Weights of a small mixture-of-experts language model, trained from scratch on English Wikipedia.
Size: 8 layers, width 128, vocabulary 8192, 17.4M parameters.
Experts: 128 experts in each of 6 layers, 48 GeGLU neurons an expert, a shared expert of 64 neurons.
Training: a variant of Adam for the experts, 4416 steps.
Below are experts of layer 4 (counted from 0) of a mixture-of-experts language model. Rows are named router (the router's row for the expert), gate (a neuron's input weights, with its number), up (a neuron's input weights, with its number), down (a neuron's output weights, with its number) and show model dimensions 0-127. Each number is 128 + 32 x the weight over its row's rms, rounded and kept within 0 to 255. Numbers have three digits each.
After each expert's rows: a language model's description of what the expert responds to. This comes from a sample of Wikipedia text that the model never trained on.

# expert 1
router:084168090163165176097150128168086142099088164113095099083130132089092139156091158099101159112090159091139156095092163170094176094157139110095164161100160160097161153088141125101154098169155147131162149080164170161171151163147085113139090163165175090086159160089148161104163085165159147157166112159157144097104140169129096170158097097181164102101146166169161097095158096092088165134103
gate0:100129166122139154075157097162098116119103121120129082178130127091124143130094098094098133150103182101070137100135147187106154138140142062126131138076176127036177167053134120095163137116124157195140163066141109132127126118104142066154050124123126090082142132082136123106182099120120160097119109175126108063111115133098129143134106097135179113083065122118159135126174091083080160098134
up0:169181125173080050184115167098118126148063153105101104076189150133113145084115139118142148076133093123097135113103151132121121140155128156112130104161106110143071127128165117078180119147108128067141046103191172162144081158129120171070211176149162138120132104090134136113138117149147140142067128106110169102158190159120144159165098144092163115124163118123182150169172160137114148130115
down0:141130133150167125131117154158132123141122126167110059185088167175099127107123123129073103111162051119122130084098158118131113057131145175091163113171121140157148128098127108099108106121104101150229127063195138067123105143121053169062146102101142137119079129084153121131116134125097153165155110106122099104111171172161130122167145136116113126055070114151107149117199131075121133166159
What it handles: Table cells and name endings. Digits and pipes inside tables of results, votes and sports stats, plus final syllables of foreign names, e.g. Dimanta, vita, Vallabha.

# expert 5
router:093171093159150168091150146175086153101083158109090099096116139085091162145093157096088169108091163097140159096096165168095159097160146129120158164101165148093162159101152139103162089171162136145165135090159162165168160164149092114145095165153170092082164165092155161103164087166161157161163097159167159103107139162094103164168104105172161096101147180157168088091160099101089158118096
gate0:117105201132146155127153105106158091108134114132089123140102104159130092145102154187101102124075113158100085175119102111107165133145131109172111145076110143119118136107106135130119098097100121102162125168116120171071142071136170159168187193113095099116108112112101094110113190119128096161216189104118172152221103132142141167114176141110119106126134088135108067151213116187084103135125
up0:080152145116108128142055177105146170167135145150073134149154147169173113169159141149070152126137116146148093114140113080104141189130181157101124159120147115127107093091126159149117141098162138156175178183130134071184134118115142183191115066110152158106161135173114137137062129118068158145110128162162067163150066124133169147077125160142075137156163169111127131127100138099164147046144
down0:128167179133130123111116133145074096154094143138122081115149103118169141145148157152125203156148105178139133113119091122200057116154075103149161193137065142102098182132139149128124210168130099082147110116134155115102123117034112122098098180110163113173120140086153099170129115127090139101173138138130129133193158152083138118134132081156147191100181158093091142095116129152092139114194
What it handles: Table cell padding. Spaces and zeros filling cells in sports and statistics tables, plus nouns like label, UTC, cancer, duty.

# expert 53
router:102159108155147170085144138165092140101091153117098099091096130086099151129085158088114163126100161096122164103110156173094174108149160108071158153109160148082161154094156136094170104167157151141165150091162168163165151174145078086127100163192171096089154159095142167103169093163163181154153113168146146101087159159101102175174087105166171101107147171170156096091159100109094162140102
gate0:160104114122124071128139135142079156165115140063159123060137104149103093153198131127138108174068125157172150123104161136170117140113084152212142089155196107097141099106134097110155163137124118160097182098126109094161155171168147174126155089150108161120100122104116108102137115169152126169079161169101135131096127121058078173148089102158193111129156106092171089131107133063161125141186
up0:118185160140161114162211101108123090160076177077064139175084202147113144143128146144092150111180085079149099063092132117116059110115102108087102162098073124145133128142144094102121098154133088116132104131186094112072086124096137134108132188130170121175159118104160120100131085145153120149121106108079198124065118129150156071174107154094104109121092124104138109098132121158160154114123
down0:106074117098115139070123174146152147097158100143148112121144203143100145114121165130092121078182094150172113114113127168165121176146100141164098148160110162096165126133074160119184115195080110172155136157190103089138123150134047138123145157164167121101082192200162207126108118107102136146112125123123121115097131161152110101130108094129174174184122185137075115164126134093139113118075
What it handles: Digits inside numbers. Second or later digits of multi-digit numbers in counts, minutes, census figures and measurements, plus units like km, mm.

# expert 31
router:090162100146163160101149116169090192114082156114094094099123134093087179135096160101107160101103165101168160102106163164105165095163134090056150160100162155096164159092146153102165090161166143130157144093156174154177166164147101117111094148191176097090163176087142160109170089161161151154154102161162150105102151155107108169168114095174155104100139185156168096098151100114095152114110
gate0:124140054119182135088142140087128146159085122129126098099073052104084146136118132108091174095156124080142133125151106102094114101137099124114139116160135075141148081179201089123122062191110115138113169153131093153151134118096129122147147147142113073141176166104125175125107074162096218181108157134112098111109102155061129113116155107147188117130055143120083152100114081145117125177105
up0:160109122139024125112171161142168143086199159100102129176148180128149116150114150098078121106144142123093122131090168134087110124099179153099162172127145136097166139117108061111112151145122134097105162155083201157198088169142148080129093113102117118104130094069163213146169108087172125164183097108108148132153133159165090161155116155121113156093133159118188125141123170115108139157121
down0:116093160115033193131089158102160054077135110129102135101065090131153129159176121103139100118153119083093133135142141131132099131089111142134115099173119146093139144088126113094127108121042153146093112114103223168126107084150206084182188139128147128148099081118112133139095111167102090083176133120146119133129162110088094070118108137109088155099108108152130113132124197125112073125132
What it handles: Space before numbers. Standalone space tokens before years, numbers or words in citations, taxon authorities and tables (Smith, 1905), plus == heading marks and prefixes like pro-, dis-.

# expert 51
router:093171090162163174103150128167084137097089166109097092091121128087088171143099160092105163106104168093108158081092171167097163099164138102113153158099164154093159166090144118097153093167157148133155137087157164159170151167143096119144089164151174092078167173094151160102158090170164154156157093152160149096114142167125109166175089102173160095095157188149165100094160099092091153124104
gate0:182177112152121124100123110155158122095114160105116080077076075149112185090097117116136180123140154188139110110133137131123098112091143186120101129096112132169097113217129034166081094133137170142095121133116110176121110132134159104097138104108114119079104151111171121073129132105118054130124101115179133114204168108094158111145149130145192091100128104169101118108205082141146176152114
up0:102128153150180132118147108132123147146154105188082118131212163161139112136124107106045114121150096134091120083057159128085116114113136170077140111132052183158096135148114087174091089099153123135138111114107154119105080105147162102171115065076106157122109175099064157114140174104128119139153113131148094202181081118092154148079128117147134135104095161153136118076148093140173077126082
down0:167219086094174178092138057120125112166114121060142123194117123150077145122079116133107131120125107106103188108150154122110075089097102082028163104126136144166110090153150111173090129108125108047137135121120177144102106103135135102131125118099143174116084117145054153093121152079136144120127145126192107133156171129147100121143146149157140145073151096134139055086112138140151113148145
What it handles: Digits and name endings. Leading digits of numbers and years, pipes in tables, and final vowels of place names or romanized words: Urbana, Rensselaer, Street, Avenue.